Weights of a small mixture-of-experts language model, trained from scratch on English Wikipedia.
Size: 9 layers, width 512, vocabulary 32768.
Experts: 20 experts in each of 8 layers, 320 SwiGLU neurons an expert, 1 pick a token, a sigmoid router.
Below are experts of layer 5 (counted from 0) of a mixture-of-experts language model. Rows are named router (the router's row for the expert), gate (a neuron's input weights, with its number), up (a neuron's input weights, with its number) and show model dimensions 64-127. Each number is 128 + 24 x the weight over its row's rms, rounded and kept within 0 to 255. Numbers have three digits each.
Before each expert's rows: "gets" lists some tokens that make up at least twice as much of what it gets as of all text; "comes after" lists some tokens at least twice as common just before its tokens as in all text. This comes from a sample of Wikipedia text that the model never trained on. Tokens count by the router's weight.

# expert 4
gets: " ", "1", "0", "2", "3", "5"
comes after: " ", "00", "10", " $", "–", "18"
router:079141128133119103102167137140126083177112099133174159148155154124137133085135131152169101155139134120118134141140142077122131108144124111113128114158126170142078150128128145127107156090141101
gate0:099117111144122110074101079119128150136130074115074070093127137115111109134124139115161125133129142141158150074115119145119147174134127093120124122146166102109174102118126143105165138137102142
up0:075112108155118134146134113110093130101118102146119114125136099118115086113133160131127159138142137132085117109129088135130138134109145133147112134140108119156129130106113119098125132111146126
gate1:109162143093100125134133131111119108147111102097119110155094101088107160136156155117133122116108120164104109122138096106131153152123164181157106118114120120099092104123160119094114133150115116
up1:100120131066191117163153156149148136110118113137123143117121114110131105113104146112098117153078138133157138177106116146143103110108127110074137113109132092135124112185126126136138136127109144
gate2:108132136092088163145132148133105118122139145080104127144156155129130087133089143114150155159126132109144145182163130110175083094157140121120095142112152132161142133143143098163138122138106120
up2:153120101132080073076142113142130125161149135118117124121096155161111130117123102140179145141129082119142160152123127094130092090141172115130066150100141095137136153114166136142157129089123138
gate3:128124119137159116128110134110102152133132141115132139154132144100136119127109113116155164118109145118167125109141133127126171170127142157148133147126084103126176143150126104097127120134177097
up3:146125144142107118163128111161161089096132127140158135113079133135151132142151113137138134127109182106145150143103128098118105121107121112168088089134146140137142107142127156127137123143075137
gate4:155134124112096070144091135106123124135108153112140118143121135147104091050137112134108170109141112145122135140144146121122136155127113140136162123144135099091122139116113143122121102126089136
up4:142109190125097116093134139180134110176090146099136119142162160151125146105122132112083106098089112136120100147170121157137124157108154111131137119155078122112120133127131118149099137121124103
gate5:126123173124119130135080132166124138158110170150152122108100128138116135125144117148102118129096119148140120126138085125129139173084081171145138104117129135105127097129118148135137140191142136
up5:099169154116149169137128090125089137153171152108115130133100182134147121150145139153107147131110138147196152119171146156128099166124107115179189157130151153154118068181133088111066140124160106
gate6:128191156136136128178128122126104163141136161108134141123090105113122094059137119142142161131114115124158130125098159131145118135149113138141147080150094135112125159135119122142104117138137150
up6:104111145116127132118112139150115154124097181114097127122103182155095158149145097135129125132121125140144117106102115166117149136142166109134167134163107131151126118179167099113140143144143162
gate7:142130125145098125101131118151120138161126118164083139128130118105130108094191133086156134125166136140114092145132159137140154153123117151162121150129139096168163138118089127142136089137134132
up7:171130129165131139124140117137108140112065105097110146141112125118121135124098133128109112142084097115158128150100139127092117154088139150114131117141097085141109099138129135140181148119115134
gate8:108166119126122114110096162142093122124119129103110131144174080134147090176138149149130123135124105090100166125129160143137093156160136147143107153106112139163125126138156182126161153129152095
up8:142115074144146193080148132134114124147113123142105140168144135164164121074085123140111104156099140167142120143124112079127145122127089152137110177157141152129139104119178107155099120132127111
gate9:107175164168121160117120099092090134150141204160109127117156160107104140128124127117181181147089112105146148105101087143124139142112132142115150087093125105157105145117130135131121116105135112
up9:094176166164114167131128098135118131138143142157108146122138120089152114129159127145155123115108114106144142156100083100187133161115141119124166138085139107153106142149127126119119081106146110
gate10:172144123093098140122093144137129146140125125100132111121106156148136103130149115100121146085153117137114141180120133133134126139141136151083162160111127125166121130103105171121096151105079086
up10:091144113162098126129142099144148116148142142149127159142125126101101119108116116116105146142150133152134125101110095124115100117149145133160150118115149134139160145125157126106131093139135125
gate11:106104105150159156117081149160130152131130133132154109139129127094130155078147092124094137119091158103110123123140151098163180090141140152133089145101102145147139095169142135120125127127085063
up11:165108112117145123115061155176141145091139137102151094164120125082121175117137123119114159158139176131059157098155117129135111139173116127151099170160108088113148094129168147114116085153113148
gate12:172102097152084157100143142080124133152139118138142120132140123169164075072140091174114135115121137151155077114136159122129152148110142081122156161081159159110165097146170140134121103098160137
up12:121100141133125145096152151137097122149120145114125096121141131134085100117129148164141123120100143134156088112113149115146140128117121124150145151118119129105137115140170049140127144093155133
gate13:133125100119143128145130141114125112184138143151091115113113123180121125138117120118114125104148136128133113154105180114162098139092129134123178089141109184085138131086128108156203136107138105
up13:150152138137100114145152109104140118152129135190122094129115111081140128156109112142106119130148162118135142164174133135117121140083089080108127126125167142163156153130155111134146081120122121
gate14:133065159110136109119128140087185133088131132135112132119154155126140140095114120161127116148127172110110126142117109165168121177167131138138147134119109155146108133116122118121124145131087107
up14:132143144155103115132090097104098150151149133146091085111152127126110120109133136139133110157103106120175109170132152133116109127127122132162141156111126116135093123115129129118131107108109114

# expert 1
gets: " ", "|", "19", ".", "20", "–"
comes after: " |\n", " |", "|", " in", ":", "1"
router:107139121152118126134098153112103174133148148108132139102120147119083108138081131114144147109130145139162113124102131106174115165108175162127103121110118115132154093129146163099154121089115103
gate0:118111076121126149102111155137129167125115054131107118074135160089142135158108116115125082098144147111144093140154151124143130138128114139102159109106135128082162097130134141150116112133101141
up0:094126142137150124149145113112116119134128072136106165149142128132107117106106110123105159153110070147092109130122123138085094122121151178131133099130130128183105126121106130145125122134141127
gate1:077169129123100110123144113109150149172126092103102110155084149132125144099123158097094105094151133144096131126118119134190163119122114170118112110107116119096113079139173121137126126124139126
up1:115112110101178131127137138119154131082120124106166155141139113067148107133157106121136116150093150142176155144130106166089151137144161121106104140125167093130138129149106151106140130156117143
gate2:066142141152100147145139141110110152111157158110105149106125135143158095119109115134158127150100128116140122163136152154140097106150149128122108146164148107161134100118151076129152157162140097
up2:132123107151112097116150090095137113135168164129147088098113158120156124098121101166181164109108099125114105167126133131132074109159141119142096148120146119129137135146140148120108137111138140
gate3:131148138185130113138097134096097174156141113110109115117145127120141130117104097107152173125116140095176105130155115112125113147123149142122086152116110083093134160140156093110138099079173107
up3:116108114141129113138145121098187110112131145119159138116090127081179150095178082141123109144145112141137133135131128102078115125112136116137116118105156126173128112112134144122129111125126149
gate4:140121145073119103095083131108111137144102168122143132137150099117127077121140104147136162126107145142169132152125093124118102145114072141149138131103110123089112112094111146133115127123090101
up4:170116195098099141081144151150145134168105169133161140144181157156138106115113125122110127112101143115144144152122113133134149151117166154102141106164084103133147136121114126165111102160117133
gate5:109115173110122104162098106129098139113095123163140111124103133127102131101133129153112099142123132179154126144107103147121114148112127133153114127140130130164143146133138156175144145145135128
up5:075151152130156098152134112137122149133161125120101132111093159118095131115127081106082129112114133146184125134161119164123114115104086116162172122149147154176133111147092117089067152119135157
gate6:113138168075113167136152127130113111143100098083143135152122105120104122087125164154137159137127107121169111149115154135154109161129145107163139120136100118116132138138136121139143135149134157
up6:098116153120094142115120125136138124084112184122077104130118173148126153139140123127108110111155152120170136118084147115143140120136126132126131129143107122151130101136140123131120147125137152
gate7:096105118115078126117109167159122163121161147139079121131141125144097112094137140094130125129128130127113098127157119121174102164109128141170129130103127139135171122121109118129135085134132099
up7:144116153130123159101147110144105153084094126108121144082106126095126134181132136132134109115105096118180132167143151132105129144094105126103134128157083102123106121176143157163125145116130105
gate8:142166119083103088126102151115110122127139157130114134097142109112169060149143111164125119114101085118119152112141140131138090103129171133136128178099111155160103127139143148132175159122134090
up8:104141100154150164116142123111144103110120086153139157148117124146157118103088150144099120150155131143093134146139128114134147120127063121116130133160088128129144120115175120169074085122126132
gate9:120164172159136136147106088094096125157144180142110107140159165144101146099110099124157179140089139090180126115156124139135145106117117132121138099077117123117103141113117103152137122125137117
up9:099165192164140175188101103109119147143144137118121122136189141142128109095165085136152115144086137110169122148148132121172103138126119121107136124111104130107114176160110141130132097135136080
gate10:152143153123107118051130155116102127137137095145158086105083133124102135120112127088100132107142130130101164172162116104160138157120136162126104153168140122154124115089108177117110133101094106
up10:109118123155153127120132153158110122163109160091132152146137128125131110148111095144121151119159114130118149106128130140098152096118122154156139107119140150121110129118159102153108112133160139
gate11:125120102100209172109070096159161134147115145179133105119131140130130149105155133105108121129096161112138131135117112108107163107139127115088117141074096134130140092127152115140162094101091095
up11:178141120127130122098075106171133133119106129106129121130123130130114167080123147146128134152080160148097133130136145116093113107136061105138139136155098112131111104092135116116157117164094135
gate12:152108129118085114111130111101156114119097125132100113122109141158170119106130102150087124075140101158141094126130110111105128170094157098099140109077141135135189095160140142132114083113146137
up12:109132129136127138107149160140123106152115150125137112129149099145094112138123141155152109080117122157185147123053115123107114132093150107130150125116101111129130123120117108111187146117155148
gate13:132125090107155174167134127106129139165157132139121160130127139132129106130125157103111113110120150125130154162108155111135112131101108127130174091137118130081122100125126116132104106114138108
up13:103126103159096092116150110083108139129146164184117110147115124115138155109108100159146128114132168144110140162125147116135126134076149120099136127116138131123142128124160078103117133114136160
gate14:130095128145153106144141144146203111097143110155127139130154124100153128117141110124129127148122151141123103135134129176188128140124145149132134140124128131132085140158103123122115141172098114
up14:158152129130148109109116112115137155161103135178110101124154155116119132124149124146109098157087108136134089118118147072107100120133104130128133097120141120135125128107162135165120133109126099

# expert 12
gets: " he", " was", " He", " F", " W", " G"
comes after: ",", ".", " John", " that", " D", " \""
router:119113158146099135113164160120100125140129102161095099123161157184160161091159107126134144135117099121112137137131113139128114116157146077140110133147123107116125132126131169105099110165134097
gate0:122111101123138135092097094144137177152135105124150119117122120108115155156117111103139121127141119140163137105127136187155125154141103110116166112104167130101130109143169157137143128153148155
up0:086096127128123122147164107070101134088111086126117145096163113121112115129093106120113141161106115124104092113146093135065134149117176138118134123141128152189151136142142108123136100152126133
gate1:084139134093052114157140125075102108133144102106119091154107151111160148117170101097093121109130116162135135114156099136139156134098159179133105129131127117105132105133172120109163176144085080
up1:111106159104150128152141149146128145116079106154158189115139128075084096128173127120118123148089157133166161138135106172119144122166143122107137122130163084128117089173101130116112146148121132
gate2:117141141143122179102143130146096110114169144104080127130143129127134051137103146098126134123105104121104143150149111136121092096117178156124102122099158107150114134143122063153167147129120139
up2:149121160110108137141139093129140118161151113132152114102099154123094100127115129160188149129125102146120102149157131115129091099129165156143122129127140101129124135108115135153175139136100135
gate3:107129138151176133109127142122086150126141156153134105155120127127108131111063111116152152120119115114181102171140109152097089140130133147126107151135136115129126149140119083106126090133167104
up3:085106141121123137141088149130158089104142149146136154118086133093155126154160136102111125130130144119087133144097132095128161154104140113161118100106096163160165112154102178162166136124087154
gate4:126125114118108089114105144104119121146114169116150112120116098146122099098162105174108167106102133136110160138112122114156100158148136129151138151118151128068136116121083122152124151120117136
up4:149138203143112119088137133125106107123111152097156149150133112163120135115110162153102124118129142106089132152130112129157114158132162147119141106154105099112136135133087125166137130147156118
gate5:150120138151137087128092130113129133098119110146132110110077111177154099085161121133116119144154135153157132128166114134130161158091143147142119111134194119129119154137129136165133144197135144
up5:101129134136138162107145105141120159133150141140139096145097197134123088133155117116119171135127130156152118140149144155164072158087120105177148151151137154177160092147127125113082114109159116
gate6:119147171089103166157114154124108116142115116130131131107135125134140077085148135143111117116098107122126115145115113115140136133118110151143117116161142107107140131133118116144070113163107137
up6:109127117122085124110109119143079134114121173095090144141079122148097142129121135165118108119107043145129118090096117148110125137142161101123133145161117135148136129125185086130114125132163151
gate7:149094124125099127102128129167122131104180113121084130143159138112106082069135157126117138095144127130146083139153129113135133144093121162174132150107150118162148124128094134139156109136087114
up7:118155130156156151111149131118110130122053141138140177116117158127117152130114173120158139163114122101129115174108160118123123171107139115048150155155107085139096113142122116122129146119130131
gate8:108159127114124120104089119106102099124127146119112109137181098113179109160121143134148137097112147085144176101165100111139102135122147113140110158135163103136104137165149159113179152121144140
up8:155133058147146172108139148115124106159088100170125133160108110172150110092077135168131114101112150145122158158175118085141126130166095134114128148168138148100117114112130110162073095151123122
gate9:114158150181119144121162122089113124136147189145110129146164171149096100126116096134177176163109123096167140107120114135124155103128147147072115117092119088148125131098115119180126098124121090
up9:104206171160101189137146112108136129156130144151154145142123123138141130116115103169134125131128117120119169127129091111168115141149124120117142136106092093148127176142123111107113103116159081
gate10:132136125117103146097140141143087175149134116103162117114103156131157143138138110130111127142124147125132122152118115130142135156128097094095108159138145137119164124122134163134118144156069116
up10:071144109153134146099119118148148109113134150090119144163106131121103090112118129101075122118137162174130114114145131113153129110132126145150151069127153130119139137131155107140110081114138130
gate11:154112105169158158088089153148116159142123148158112141169161152104095142142130133137116138104116169113129123080126097122127158109127126131102108128094086141149137084138148123102149117119084087
up11:174132118123173128091086125153135156131116155123152092142138142135124146123120087130104143158111156142078123104125147142122125104155122104134122153141136116141147106089201137111103104173086124
gate12:174125115095072167096123114104121121119122127109091130143122104138126123088139122149113152124121130144133103140153145144128128164117146136139138130087161156114164109161138132134134153114146148
up12:099109083115084122103119137167123124123136127107111117134154122144106120112130124146137145122086123149158115106100146120096164160145148118143170141150130130129119085119139089108151126134132126
gate13:112124093114146156131095141122098117143133127155105165104140153129132097133145154090100159105157132150134135164116150114142089111088151119125182074128116126114108133055125102116160139121136139
up13:111174114184151121100154096131111131120147165176112113152151086093130123118125107200136126117121174158098107150149146135107145135096110128115133131121144146111115107166151115092148110106118134
gate14:149088125143175123123153096115160151163123126140121096134129141119134136147116105168110101110117139132084136118134132158199098153153168124141123144112155138116131094135148132106104148137095111
up14:180164126140131144116108079138095163193135119176114120103188155116112130135134108109114132125089103115140122117091197103151121130133166153156140112121137155123120145131144149140109088123115140